Weights of a small mixture-of-experts language model, trained from scratch on English Wikipedia: 10.2M parameters.
Below are experts of layer 7 (counted from 0) of a mixture-of-experts language model. Rows are named router (the router's row for the expert), gate (a neuron's input weights, with its number), up (a neuron's input weights, with its number), down (a neuron's output weights, with its number) and show model dimensions 0-127. Each number is 50 + 15 x the weight over its row's rms, rounded and kept within 0 to 99.
After each expert's rows: a language model's description of what the expert responds to. This comes from a sample of Wikipedia text that the model never trained on.

# expert 4
router:49 17 29 49 71 56 54 21 78 51 38 64 78 26 64 74 75 26 62 40 75 31 62 44 50 79 32 53 71 58 42 53 51 36 46 52 49 38 62 51 38 36 50 76 53 16 32 55 49 71 69 52 54 50 43 47 30 63 47 48 72 60 68 54 58 66 50 37 69 45 36 34 34 37 50 52 50 67 48 65 42 32 25 66 49 71 85 69 79 45 44 38 50 67 51 70 38 68 58 37 63 48 46 51 43 41 40 71 73 43 59 44 58 64 30 43 16 51 45 33 49 36 65 56 47 28 41 41
gate1:29 05 46 17 71 64 41 48 75 50 58 56 43 52 57 68 34 50 66 19 48 53 56 51 52 63 50 59 35 61 62 43 56 28 42 67 54 69 44 37 60 38 43 86 44 21 30 68 44 62 61 37 63 36 51 52 48 28 56 60 56 71 90 63 82 35 36 52 68 26 34 44 32 53 42 68 43 43 46 59 31 57 50 53 31 67 71 66 51 30 47 51 55 36 42 30 39 76 71 40 60 33 53 50 54 44 37 38 68 56 47 54 40 92 61 50 67 46 72 54 31 69 65 50 41 52 58 54
up1:48 31 51 54 48 65 77 61 41 67 48 50 51 47 81 49 61 47 59 73 49 96 44 62 72 37 47 63 53 30 53 41 40 61 68 49 49 58 81 69 41 48 71 24 20 59 35 45 42 77 71 44 37 51 55 51 36 56 55 42 54 61 56 45 72 42 94 47 34 49 67 46 48 23 58 50 51 50 71 33 55 44 46 74 74 73 20 41 25 49 60 35 58 29 48 53 30 34 61 30 54 45 56 45 49 50 52 65 26 53 72 51 55 46 63 34 68 55 62 82 47 65 45 44 60 15 66 56
down1:62 44 75 28 62 47 40 54 70 28 54 47 38 45 67 56 26 45 73 35 38 46 79 61 38 50 43 69 32 16 47 51 42 45 46 57 66 56 64 17 30 30 51 45 39 39 69 72 58 59 16 52 42 53 48 34 48 45 54 56 61 43 46 28 16 63 66 22 27 30 48 75 45 52 46 79 43 69 44 50 49 73 26 40 62 38 24 40 28 43 66 71 35 36 43 32 56 54 47 47 50 46 42 61 71 48 55 50 52 70 67 51 17 58 39 63 70 53 49 59 57 78 52 61 22 67 36 59
What it handles: Mid-name consonant fragments. Single consonant or short word pieces inside foreign or unusual proper names, such as Lud-h-iana, Novocheboksar-s-k, and Türkgü-c-ü.

# expert 26
router:73 71 54 67 62 78 48 47 23 55 62 35 51 47 25 62 41 48 36 47 29 34 86 57 57 25 46 67 46 67 62 60 52 68 66 51 31 56 73 44 52 29 71 48 78 50 59 55 50 40 63 32 48 73 75 61 54 53 60 24 37 40 59 70 34 51 35 53 66 73 55 35 33 23 46 47 39 59 52 66 58 57 41 33 55 56 67 43 45 43 47 53 70 51 27 20 73 50 17 65 35 51 47 48 45 56 82 66 45 47 41 29 47 33 32 67 72 52 68 70 29 30 27 41 32 54 65 52
gate1:58 46 69 79 36 41 44 48 62 51 49 35 41 58 30 61 48 21 57 51 28 70 58 23 42 54 56 57 61 47 46 43 67 77 50 50 45 64 38 73 51 43 60 32 34 42 41 30 65 25 92 03 64 44 73 40 70 59 64 65 55 42 57 29 59 47 49 87 43 36 67 53 59 36 99 42 48 77 53 45 62 48 71 53 53 45 30 68 43 65 45 45 47 49 45 48 38 16 49 43 50 56 52 28 55 53 35 47 52 57 54 62 47 57 39 75 32 44 50 38 57 54 48 46 35 38 25 49
up1:62 50 49 83 70 35 90 56 82 61 55 68 45 56 50 46 47 44 55 28 78 49 36 49 80 47 80 35 73 52 77 30 56 60 59 34 41 34 46 31 38 34 36 78 63 71 09 39 61 62 35 65 46 42 53 62 50 55 54 32 56 52 67 53 41 44 42 44 60 50 49 48 63 60 51 38 46 33 66 27 39 52 45 67 49 44 55 36 47 48 54 68 64 55 67 46 57 39 51 70 55 25 60 62 55 54 34 58 53 46 49 41 53 59 72 18 65 70 56 18 64 29 52 44 38 97 58 40
down1:60 43 27 36 47 59 31 27 45 51 61 39 37 56 84 55 26 63 90 69 45 47 75 39 62 46 58 55 65 54 50 47 51 47 84 39 36 40 38 54 54 59 63 48 52 17 46 68 66 68 58 25 42 63 63 54 30 44 29 29 40 74 32 39 43 70 31 41 44 77 36 37 37 39 60 58 32 50 57 64 66 50 57 52 59 84 70 30 58 77 63 77 54 23 47 60 78 47 71 49 63 70 52 53 49 47 28 39 56 58 52 49 38 24 39 62 47 65 58 77 23 66 51 46 51 54 50 59
What it handles: Prepositions. Prepositions linking a noun or verb to a following phrase, such as of, in, to, at, during, from, between.

# expert 15
router:35 22 50 55 62 47 37 42 34 54 79 37 62 47 69 43 60 52 29 38 69 74 38 45 50 30 59 45 41 63 54 42 23 20 51 40 67 32 40 38 70 35 51 55 57 43 46 28 68 27 64 40 61 49 57 41 49 37 64 32 56 44 29 72 59 42 46 64 39 33 56 36 62 56 50 54 52 41 68 41 55 18 67 20 40 55 57 42 51 75 18 70 74 43 65 64 31 65 81 33 71 52 58 29 46 55 45 56 82 59 41 41 80 18 68 71 72 43 45 67 63 63 57 63 45 73 45 54
gate1:62 41 36 60 57 58 55 24 13 55 51 49 29 42 58 68 60 42 72 79 60 68 55 34 50 45 37 46 61 52 44 17 37 40 42 51 39 36 50 29 57 53 53 63 36 59 70 49 62 56 42 40 38 33 76 36 60 56 37 58 45 35 05 59 64 30 14 66 49 50 36 32 58 41 32 62 40 41 54 38 46 39 56 20 38 52 83 46 73 79 54 84 50 63 19 61 50 62 45 41 60 54 18 37 45 29 74 30 33 28 53 39 56 46 49 56 63 26 56 43 38 49 38 61 60 49 43 49
up1:58 46 40 62 46 49 63 31 43 46 49 45 36 45 52 62 46 31 68 70 46 66 56 45 64 64 52 59 39 57 61 31 32 37 26 29 35 30 47 69 31 47 63 70 31 51 53 55 77 47 34 52 36 33 56 45 71 37 10 41 55 44 29 93 53 46 26 60 66 82 40 50 27 34 39 23 58 33 51 53 60 68 68 39 32 57 69 43 75 86 58 75 79 66 66 64 37 52 54 53 45 50 54 46 51 65 54 22 36 35 76 40 43 68 27 57 62 64 56 43 55 62 54 70 62 31 40 49
down1:76 84 40 62 36 47 39 47 40 48 23 68 37 41 64 51 75 29 56 67 37 22 51 61 51 37 74 39 47 51 28 67 46 72 40 44 49 45 53 55 44 69 61 34 18 67 76 50 45 62 65 43 59 31 58 49 30 59 43 34 44 50 46 60 33 84 45 54 65 48 66 49 43 29 37 71 35 37 42 35 53 65 27 52 36 51 59 42 37 58 67 64 67 26 51 36 53 60 56 50 53 71 53 24 58 44 42 62 50 39 19 54 74 33 64 31 79 49 39 69 34 07 78 57 40 42 61 42
What it handles: Plural nouns and units. Plural endings and measurement units after numbers or inside nouns, such as km, acres, pounds, players, businesses.

# expert 16
router:51 47 65 36 58 43 44 71 59 38 40 39 33 62 52 45 53 56 55 02 53 76 66 58 58 32 51 46 49 30 58 65 22 37 56 65 31 68 51 55 79 74 81 38 44 50 40 55 60 54 32 61 60 66 49 83 57 42 24 24 35 43 33 57 58 38 44 57 13 57 52 53 47 36 45 33 57 44 39 43 66 64 75 36 47 69 41 32 36 28 57 71 60 49 47 39 59 47 57 44 57 27 34 39 56 48 86 43 49 29 61 76 16 65 26 37 52 29 42 41 58 47 48 36 42 39 22 46
gate1:51 42 14 50 73 83 56 61 35 48 77 26 34 26 82 40 42 32 43 36 57 54 64 50 52 87 63 57 36 48 38 60 19 33 52 51 48 33 46 56 57 65 48 49 42 21 43 38 44 55 51 23 49 61 52 60 49 24 28 23 60 16 75 46 56 49 39 66 65 76 42 47 33 42 41 53 45 31 47 40 39 57 75 44 38 51 71 46 64 58 72 47 76 59 47 43 57 23 33 33 52 37 33 57 59 46 44 53 31 65 29 57 35 63 44 32 60 57 45 37 21 37 52 31 41 56 45 26
up1:46 56 42 50 73 55 37 40 67 69 34 36 37 73 34 37 37 71 46 47 55 34 58 33 46 40 50 37 46 50 54 62 38 46 39 50 41 84 53 70 62 38 61 00 58 39 42 32 63 47 58 56 49 48 43 40 50 38 32 57 40 50 68 36 36 28 27 87 67 56 36 67 71 38 53 57 33 45 48 67 45 59 46 55 43 31 42 53 39 38 37 47 20 51 63 60 36 23 64 31 56 72 72 40 54 46 59 23 85 58 57 69 44 42 68 49 16 16 75 59 55 65 32 31 56 64 52 49
down1:75 36 64 67 54 36 67 57 22 67 43 56 52 82 67 39 72 40 52 62 58 50 46 47 70 76 50 58 67 48 44 46 48 32 42 49 52 62 68 43 61 40 44 45 44 54 42 63 41 51 47 36 24 59 58 49 66 55 26 38 30 38 18 60 49 32 43 34 24 55 36 45 67 50 35 39 58 39 44 44 41 26 80 40 39 79 45 71 55 46 42 65 67 57 79 85 47 57 62 57 70 71 75 21 61 73 28 39 61 43 96 54 76 50 55 41 37 44 40 66 43 49 37 36 39 43 38 32
What it handles: Linking and credit words. Prepositions and punctuation that introduce a name or title, like by, as, including, titled, colons after Music by, and table pipes.

# expert 2
router:45 17 38 51 63 51 70 90 53 25 58 30 46 38 55 35 64 49 54 37 47 76 76 46 64 36 66 46 49 76 51 66 25 17 37 53 68 62 54 59 54 33 67 48 36 53 46 62 37 27 53 47 21 25 28 53 75 46 54 60 60 52 43 48 66 60 52 51 24 50 36 54 51 79 56 45 84 60 75 57 43 67 70 37 52 39 56 45 47 20 60 31 46 63 56 34 41 30 71 21 79 39 49 33 57 57 31 63 47 63 48 40 59 36 66 52 74 55 53 50 64 54 40 54 66 81 49 56
gate1:25 25 20 50 45 75 43 56 37 42 57 36 46 15 50 54 69 30 32 41 48 73 16 40 54 84 53 11 45 56 37 59 54 45 51 34 37 67 64 50 45 39 47 56 54 67 55 66 46 34 48 60 45 59 53 56 83 59 47 35 51 43 53 74 43 68 60 45 49 55 38 40 38 67 49 67 62 44 67 28 26 67 49 31 38 36 49 45 31 50 36 43 81 39 61 54 73 46 23 32 72 47 54 34 73 48 29 60 45 63 63 56 23 31 72 46 26 66 43 35 74 54 62 51 76 45 47 56
up1:49 33 35 48 40 57 56 50 26 29 50 39 55 36 72 38 64 41 28 46 41 45 70 63 56 29 75 62 39 53 55 48 46 51 28 46 41 41 63 63 27 48 74 53 46 53 58 61 47 64 67 19 57 39 30 62 47 34 49 22 70 54 45 47 47 46 39 57 73 41 57 57 38 31 57 32 31 66 52 35 45 59 38 46 53 83 75 55 78 33 83 77 38 77 73 53 54 52 45 27 58 56 33 34 59 43 51 22 65 57 38 51 55 79 79 63 13 21 49 71 61 46 54 47 42 42 22 61
down1:41 66 57 28 56 73 72 68 58 55 55 55 66 43 41 46 67 45 44 46 58 40 56 31 45 63 27 52 49 25 48 44 47 65 56 51 63 61 88 37 66 57 36 61 76 61 65 55 44 68 59 40 27 41 60 82 55 53 44 48 35 30 51 45 80 67 49 61 29 54 22 47 61 35 29 63 67 43 46 54 42 79 49 70 32 50 51 36 44 40 55 28 50 45 43 56 41 44 62 73 39 65 50 29 83 59 18 63 71 56 60 60 53 24 37 31 77 39 31 39 34 53 34 33 57 43 95 68
What it handles: Institution and role nouns. Nouns naming organizations, groups and positions, often the last piece of a split word, such as School, team, president, Dean, Bishop.

# expert 8
router:56 45 37 36 35 41 34 68 60 48 61 43 45 45 31 42 35 40 36 43 46 85 34 56 39 55 55 46 41 63 56 12 30 17 40 33 74 38 33 63 34 31 41 60 53 47 45 69 50 36 57 52 41 31 41 81 47 57 39 30 84 31 50 43 42 61 53 32 40 28 46 08 56 62 69 55 78 49 69 61 18 53 61 18 52 38 44 52 58 53 39 31 50 54 53 57 37 64 47 62 75 55 51 52 43 57 46 43 31 60 83 72 40 49 84 61 85 51 34 67 61 53 47 47 56 51 42 61
gate1:67 08 63 58 66 61 74 43 49 34 53 50 56 54 01 43 33 46 52 30 55 53 49 56 48 48 57 54 50 47 66 16 41 51 38 54 46 65 46 51 00 33 31 49 63 50 56 72 50 50 63 44 36 42 62 46 46 49 51 51 59 40 74 39 40 36 56 47 36 45 43 45 51 33 40 55 66 40 61 68 30 48 61 29 60 32 28 61 60 39 42 57 84 40 39 47 52 51 35 69 50 37 69 27 46 30 65 59 51 50 67 61 33 74 70 48 74 29 27 74 47 35 61 71 23 28 50 38
up1:40 61 58 60 37 61 55 43 62 28 55 67 45 38 54 48 73 43 42 54 45 27 46 17 68 63 66 55 79 66 14 44 26 35 68 34 51 78 62 44 34 50 52 61 60 64 65 44 83 52 32 26 34 37 64 31 39 62 41 34 50 61 33 60 23 33 45 43 59 60 57 50 43 47 45 46 67 55 45 53 52 55 53 32 79 48 35 52 48 72 48 51 53 26 63 56 54 48 42 10 52 42 69 43 34 56 53 37 39 48 75 47 55 71 51 23 33 31 13 70 61 58 14 55 56 62 77 57
down1:39 61 37 75 50 46 57 36 66 30 62 52 32 83 27 38 29 57 65 51 76 34 54 31 68 66 59 44 46 35 56 62 62 28 39 46 58 45 36 26 31 66 31 81 56 47 48 70 55 77 32 51 74 56 50 18 45 56 46 45 41 50 63 62 57 22 29 58 22 22 41 23 68 53 53 50 51 56 64 54 48 60 44 54 46 68 25 46 27 49 47 46 49 22 73 80 55 66 47 24 53 19 55 38 27 60 68 52 22 51 51 43 63 57 29 47 61 51 44 34 33 49 59 38 52 33 43 61
What it handles: Abstract event nouns. Common nouns for works, ideas and actions after the, a or his, such as song, role, view, idea, development.

# expert 23
router:61 40 27 56 29 64 71 62 81 20 45 52 52 24 52 71 64 57 45 28 84 43 41 70 56 52 88 64 30 43 54 37 63 40 47 33 55 68 75 41 28 54 49 48 38 39 36 46 85 31 35 70 86 62 27 74 66 46 52 64 54 39 52 30 39 67 60 60 77 55 32 54 54 40 58 79 55 28 48 39 28 42 46 45 40 52 60 59 55 66 44 50 43 56 55 41 64 62 62 27 59 61 66 30 52 47 33 30 37 61 51 57 65 40 40 53 47 63 45 48 66 61 47 82 23 53 42 59
gate1:58 28 64 49 07 69 55 44 29 23 78 49 71 28 46 65 41 49 63 41 82 47 47 41 62 65 58 55 44 54 47 41 42 34 50 46 43 33 72 29 33 39 58 57 47 47 45 54 46 39 35 43 35 73 22 52 64 84 42 22 31 30 69 45 28 57 49 59 57 82 62 50 45 51 62 54 26 50 42 45 45 46 57 51 56 61 22 78 60 52 37 68 32 54 42 60 63 44 71 28 59 48 61 32 43 26 56 25 28 28 59 54 64 28 61 45 64 57 69 60 46 28 30 54 49 77 59 42
up1:41 61 67 61 46 62 60 44 44 44 60 55 31 49 67 71 67 33 90 45 47 24 47 33 69 62 45 47 61 54 57 48 26 35 26 71 48 67 59 43 44 36 47 55 52 58 30 43 54 47 74 57 74 47 42 52 85 21 36 40 31 53 56 52 54 52 70 38 41 99 53 52 59 71 51 83 62 47 63 58 60 47 51 57 53 48 72 36 33 42 56 53 34 32 63 52 55 75 46 42 31 56 15 57 51 46 70 39 50 60 50 31 63 33 66 47 71 58 47 62 49 48 39 57 31 46 89 51
down1:36 41 23 45 30 43 43 47 80 51 69 88 49 31 73 38 51 28 54 56 51 58 37 83 50 41 56 62 18 57 41 20 53 65 45 58 38 49 76 34 58 71 47 66 55 50 71 51 43 50 72 32 49 46 46 50 39 47 37 36 72 68 30 68 42 46 56 48 51 47 55 37 47 72 44 35 40 32 62 32 42 13 42 44 75 40 14 52 64 47 46 65 56 61 76 74 55 72 32 51 44 64 24 50 49 50 55 22 51 23 80 70 44 78 59 48 44 47 60 64 54 60 56 44 44 66 40 58
What it handles: Inner pieces of technical words. Middle syllables of scientific, medical and taxonomic words, often before -ic or -us, such as therape-ut-ic, cos-met-ics, aer-ob-ic, m-ilit-ia.

# expert 31
router:31 72 69 58 37 28 56 40 51 60 45 38 62 66 56 94 60 50 32 64 51 55 44 37 71 69 70 57 39 53 50 76 64 43 88 60 33 51 50 46 53 75 43 61 52 60 52 48 41 66 43 65 44 36 72 50 70 69 50 57 65 39 81 34 56 68 48 45 34 49 60 28 73 40 67 38 45 83 48 43 36 46 56 54 43 27 38 47 40 48 30 67 16 76 66 29 47 48 53 63 62 34 40 72 48 41 45 37 28 65 62 64 48 34 50 29 55 54 63 68 77 58 19 51 46 74 63 30
up0:50 50 50 50 50 50 50 50 50 50 50 50 50 50 50 50 50 50 50 50 50 50 50 50 50 50 50 50 50 50 50 50 50 50 50 50 50 50 50 50 50 50 50 50 50 50 50 50 50 50 50 50 50 50 50 50 50 50 50 50 50 50 99 50 50 50 50 50 50 50 50 99 50 50 50 50 50 50 50 50 50 50 50 50 50 50 50 50 50 50 50 50 50 50 50 50 50 50 50 50 50 50 50 99 50 50 50 50 50 50 50 50 50 50 50 50 50 50 50 50 50 50 50 50 50 50 50 50
What it handles: Indefinite article, noun openers. The articles a and an, and first pieces of the word after an article, like a-thlete, same, h-uge, new, another.

# expert 29
router:70 40 58 34 83 57 48 63 60 37 64 61 65 32 38 72 38 67 39 52 39 62 78 57 59 62 23 41 33 22 52 40 60 60 93 42 59 53 61 31 68 39 50 42 14 47 54 30 77 58 49 35 43 33 60 51 57 44 70 36 41 28 41 91 52 67 57 36 23 36 56 50 46 43 48 52 34 47 43 69 30 37 54 51 32 54 34 61 46 40 59 41 42 44 67 38 54 37 23 67 36 41 61 54 43 42 71 50 67 24 86 54 26 48 40 27 35 33 68 57 40 52 57 56 65 58 63 53
gate0:55 56 47 63 72 84 45 48 24 61 30 39 44 47 34 73 15 50 56 37 48 58 63 24 24 47 40 50 59 43 63 46 38 68 74 27 51 59 62 50 58 60 26 31 57 21 43 37 65 42 51 37 46 40 53 73 80 79 52 65 51 55 00 25 64 52 66 41 54 62 69 45 61 50 34 48 31 64 50 40 57 52 71 55 77 66 51 50 39 25 33 31 48 58 63 55 47 58 52 43 57 50 33 44 47 26 44 59 61 37 57 51 60 39 60 53 36 32 63 59 43 46 26 60 32 72 42 67
up0:37 52 55 33 39 57 74 35 36 35 79 49 20 34 23 73 43 28 63 51 34 54 82 71 33 50 51 35 47 26 54 33 48 39 52 35 71 84 44 41 76 52 48 33 47 44 51 34 55 56 59 47 45 63 43 48 53 73 48 37 55 48 49 51 57 71 41 56 64 52 39 78 44 71 57 65 28 34 17 99 53 59 37 35 56 74 31 47 42 27 52 43 50 39 48 29 57 36 49 67 24 70 53 54 35 31 53 62 35 31 52 54 40 31 56 53 37 22 63 34 51 52 43 59 45 49 33 74
down0:57 29 67 44 33 52 64 44 66 35 31 55 54 39 37 43 48 20 28 60 12 88 43 86 32 50 47 51 14 67 43 46 41 13 22 55 60 36 43 67 57 41 81 44 62 69 35 61 54 84 48 66 63 46 47 57 36 35 23 59 36 45 62 32 41 49 41 61 50 68 29 62 54 66 51 35 78 43 47 43 44 58 73 40 53 45 41 64 53 47 76 35 51 47 35 73 54 53 57 53 58 55 48 35 49 63 51 45 55 64 51 44 46 47 51 06 49 71 37 44 45 37 49 41 73 57 68 59
What it handles: Table and list separators. Pipe separators between table cells, plus colons, semicolons and dashes that mark fields or items in lists and track listings.

# expert 30
router:34 31 68 51 42 45 64 77 50 63 34 40 74 29 64 25 72 33 64 41 34 25 55 61 61 56 46 65 49 25 29 68 49 75 39 81 60 48 63 61 28 77 41 42 50 33 69 49 38 34 62 65 51 49 27 62 49 46 65 59 37 27 70 61 72 68 48 56 33 38 55 28 32 39 62 57 35 39 43 56 17 50 35 32 64 62 23 31 57 30 28 39 46 50 52 60 37 71 25 72 30 65 59 65 70 63 62 60 56 38 34 65 54 38 59 61 53 41 64 61 62 46 29 36 49 49 73 36
gate0:38 37 39 56 53 66 47 56 43 65 35 27 71 13 81 53 86 53 49 58 73 24 27 58 62 62 62 63 59 55 44 37 61 57 30 38 66 51 52 56 49 49 57 59 17 57 55 22 50 51 64 59 39 45 44 73 89 52 57 35 69 58 50 81 63 51 50 54 54 53 57 61 22 39 75 39 37 52 74 22 62 75 43 54 40 74 48 27 57 51 72 59 34 74 58 46 71 39 71 75 48 48 46 73 59 34 46 43 32 39 43 69 41 45 53 79 41 37 60 43 48 38 43 63 53 53 45 72
up0:78 55 39 45 22 36 56 51 36 62 48 54 57 51 41 38 67 56 53 65 50 27 37 22 52 45 65 73 45 81 82 66 41 58 54 61 77 32 51 65 26 50 59 35 30 59 69 39 44 32 48 70 34 44 37 37 71 43 39 41 47 46 58 77 38 35 57 70 67 58 26 87 34 55 46 31 66 58 70 28 51 42 47 26 47 71 72 43 36 69 81 40 49 52 63 43 39 46 50 85 42 67 47 55 41 49 48 30 50 42 75 62 43 39 59 89 45 50 49 53 55 66 69 53 67 30 46 54
down0:31 50 60 44 38 59 33 62 69 43 42 44 60 50 28 43 50 55 43 39 48 35 64 39 40 66 40 57 33 48 68 73 71 63 54 40 76 69 37 44 70 25 42 52 88 29 30 42 68 51 73 50 60 59 51 41 38 53 46 37 68 36 73 50 46 18 49 67 43 63 73 49 74 30 68 49 47 67 33 50 50 74 66 53 38 46 51 65 54 55 17 92 50 52 70 58 55 43 64 70 41 48 37 89 63 40 27 64 38 53 46 62 72 56 31 68 28 81 61 53 56 47 69 34 62 31 54 47
What it handles: Determiners and possessives. The, his, her, their, its and this after a preposition, as in "for the Bulls", "with his family".

# expert 1
router:51 60 55 36 40 31 60 63 43 29 56 59 40 75 68 28 13 70 61 48 31 53 42 41 26 57 52 49 62 56 54 59 65 59 15 39 60 38 38 48 63 32 64 23 64 56 56 74 38 59 66 70 62 46 38 25 28 37 76 44 57 56 27 13 49 49 15 43 71 42 52 63 62 40 40 59 57 60 63 57 47 51 67 58 28 44 53 36 61 02 64 53 34 82 53 53 62 68 33 51 67 45 63 47 56 71 51 35 56 51 44 40 61 49 50 33 38 53 53 40 58 60 56 33 22 76 29 49
gate0:25 43 43 31 47 52 33 52 49 57 46 10 46 37 39 47 16 31 39 32 44 56 58 43 61 59 46 56 45 54 61 72 68 50 34 24 66 31 46 40 51 49 60 32 77 62 66 75 50 47 16 68 64 58 56 40 52 63 62 56 46 28 35 39 49 31 18 56 46 59 62 49 53 35 59 55 58 67 67 53 42 69 61 46 34 27 48 43 53 42 68 38 42 76 49 46 62 47 31 43 97 50 50 58 44 70 48 55 40 25 55 42 42 75 62 36 31 41 53 64 66 37 38 48 20 93 74 43
up0:78 53 48 31 59 49 43 73 42 44 53 51 23 72 51 63 47 64 53 59 63 81 62 33 64 62 46 44 67 33 46 38 44 36 94 63 43 54 50 55 44 87 51 47 64 73 57 36 59 55 27 61 64 42 41 57 43 35 53 44 46 52 33 44 54 31 60 66 61 70 59 47 25 64 59 50 49 52 12 26 54 52 69 34 56 61 57 39 31 45 46 47 52 27 39 64 35 88 55 72 61 65 44 82 34 37 41 63 37 58 74 44 39 60 38 50 35 30 32 49 63 20 72 51 53 86 55 47
down0:37 54 37 50 56 36 78 35 82 67 46 41 70 38 38 31 42 51 66 48 57 50 26 48 33 39 56 46 56 53 28 49 64 70 77 22 73 45 48 38 60 72 59 43 33 60 50 67 54 65 62 55 55 68 42 42 41 55 11 44 62 66 52 46 35 48 59 48 24 59 36 22 53 40 56 58 52 24 44 41 28 66 53 77 29 47 36 55 54 54 24 55 55 32 61 66 96 61 75 42 44 44 63 33 16 44 36 54 45 76 36 58 35 43 27 46 36 47 27 42 63 39 58 72 62 52 65 30
What it handles: Compass direction words. Direction words and place-name openers like North, south, west, New, United, often before York, Carolina or -western.

# expert 9
router:31 32 31 46 54 85 56 52 47 44 38 19 35 51 64 35 59 61 50 54 70 40 42 54 67 42 46 67 53 69 19 58 48 47 61 72 66 44 55 38 59 25 57 52 67 48 39 63 39 70 57 67 45 26 42 13 43 56 60 26 43 43 36 69 37 74 39 38 54 45 60 63 62 26 55 72 46 57 51 56 40 37 54 59 27 55 48 72 63 38 64 34 46 62 54 40 38 25 31 21 41 62 56 43 54 57 42 62 75 47 24 52 22 60 88 34 32 35 67 43 64 71 28 43 40 33 80 38
gate0:41 58 58 50 44 53 57 52 38 25 29 22 55 66 55 35 37 30 82 39 42 72 67 54 46 52 62 38 63 68 38 58 81 55 36 57 71 22 56 39 57 50 55 22 30 56 51 66 43 39 41 37 55 22 37 41 27 61 55 51 47 46 60 52 61 63 46 41 47 69 45 60 53 70 11 48 51 72 51 38 34 80 54 41 48 52 55 46 58 46 73 99 50 39 61 48 57 22 65 34 51 58 33 54 54 51 38 46 75 53 43 61 35 15 68 30 63 37 57 60 22 63 56 44 35 56 53 71
up0:69 70 80 50 35 43 32 63 60 47 57 34 54 39 46 39 65 21 61 60 36 57 81 71 44 45 48 54 62 53 65 77 65 35 66 42 50 34 35 37 58 40 46 17 38 24 51 48 42 57 53 64 56 68 41 58 76 49 34 52 53 60 31 48 43 79 42 43 50 46 57 65 48 48 28 83 49 41 43 51 41 51 86 52 39 51 50 66 31 40 62 50 51 60 68 52 31 46 35 29 34 74 40 63 52 49 61 65 62 83 30 53 51 33 38 42 73 17 77 48 13 45 68 81 36 49 54 68
down0:49 56 73 65 40 28 33 57 73 51 46 57 71 58 75 47 29 51 68 50 45 45 36 60 27 67 65 44 53 32 43 58 71 61 58 33 40 75 40 65 48 49 47 22 33 76 67 60 72 72 45 47 47 43 63 49 47 58 46 41 34 25 57 62 70 49 74 48 57 51 31 74 30 31 77 33 61 38 50 38 62 36 65 26 54 49 53 38 51 55 27 50 55 31 63 83 61 40 60 80 32 70 33 58 46 60 75 75 52 77 64 27 51 22 38 46 61 46 63 69 46 45 42 41 34 79 36 62
What it handles: Place names and years. Country, city and region names and their endings, plus years after "in" or in dates, such as United States, Urugu-ay, 2016.

# expert 17
router:70 14 39 71 45 64 78 78 46 65 71 71 52 41 20 50 46 39 35 70 45 44 56 31 35 41 34 27 69 29 27 78 33 40 30 47 43 71 44 45 67 38 61 57 65 39 38 68 68 51 54 46 48 49 39 45 41 59 67 37 52 50 34 63 32 35 44 75 61 36 27 61 48 61 61 41 72 62 39 25 69 52 43 69 67 18 53 53 62 36 31 49 28 63 58 38 43 44 63 45 30 70 49 35 52 40 69 49 66 34 53 40 59 60 54 61 82 59 42 19 34 57 60 48 25 41 67 56
gate1:49 22 35 70 56 42 53 65 46 68 85 70 54 36 15 42 41 59 37 45 61 50 46 58 56 58 27 46 41 42 38 45 64 44 53 54 43 61 49 38 41 63 33 68 48 53 31 60 51 19 89 54 55 45 30 47 47 63 41 33 27 57 37 61 49 74 45 64 28 50 42 50 56 32 36 64 41 29 68 36 53 68 58 51 55 11 53 55 58 57 35 65 25 65 38 41 61 65 42 31 48 35 34 35 45 58 53 90 34 36 34 40 47 68 61 48 51 47 36 31 27 50 43 41 46 45 99 77
up1:60 35 42 42 66 60 46 43 49 62 63 28 63 37 46 65 63 78 60 35 34 44 56 49 54 56 41 99 26 42 45 42 43 45 57 31 47 57 53 64 67 82 43 59 55 48 09 79 58 56 79 36 42 68 45 33 60 68 65 49 46 41 57 44 44 62 67 51 99 61 43 49 43 44 26 34 59 45 76 42 43 54 67 23 53 34 29 70 46 47 53 52 65 55 59 45 33 38 60 19 40 57 64 14 55 35 48 67 51 48 43 43 35 58 39 65 71 52 63 33 39 61 59 46 70 57 51 64
down1:55 55 64 57 55 53 69 34 42 47 55 71 65 53 72 62 48 48 61 60 49 51 56 29 46 54 53 38 49 79 47 69 59 75 44 22 47 46 55 49 38 36 48 43 67 62 87 58 30 52 43 32 56 48 61 54 56 78 48 38 54 48 40 33 42 57 74 51 69 80 30 46 46 76 76 31 62 42 50 72 54 82 86 51 67 86 54 28 46 51 48 49 66 43 23 72 31 35 73 56 50 43 48 64 68 69 59 23 58 57 67 71 55 46 37 66 40 49 19 58 49 53 15 57 38 49 72 35
What it handles: Inner pieces of foreign names. Mid-word pieces after an initial capital in foreign or transliterated names, mostly Japanese, Chinese and Nordic, such as K-ok-uhaku, K-ans-ai, Q-ia-odong.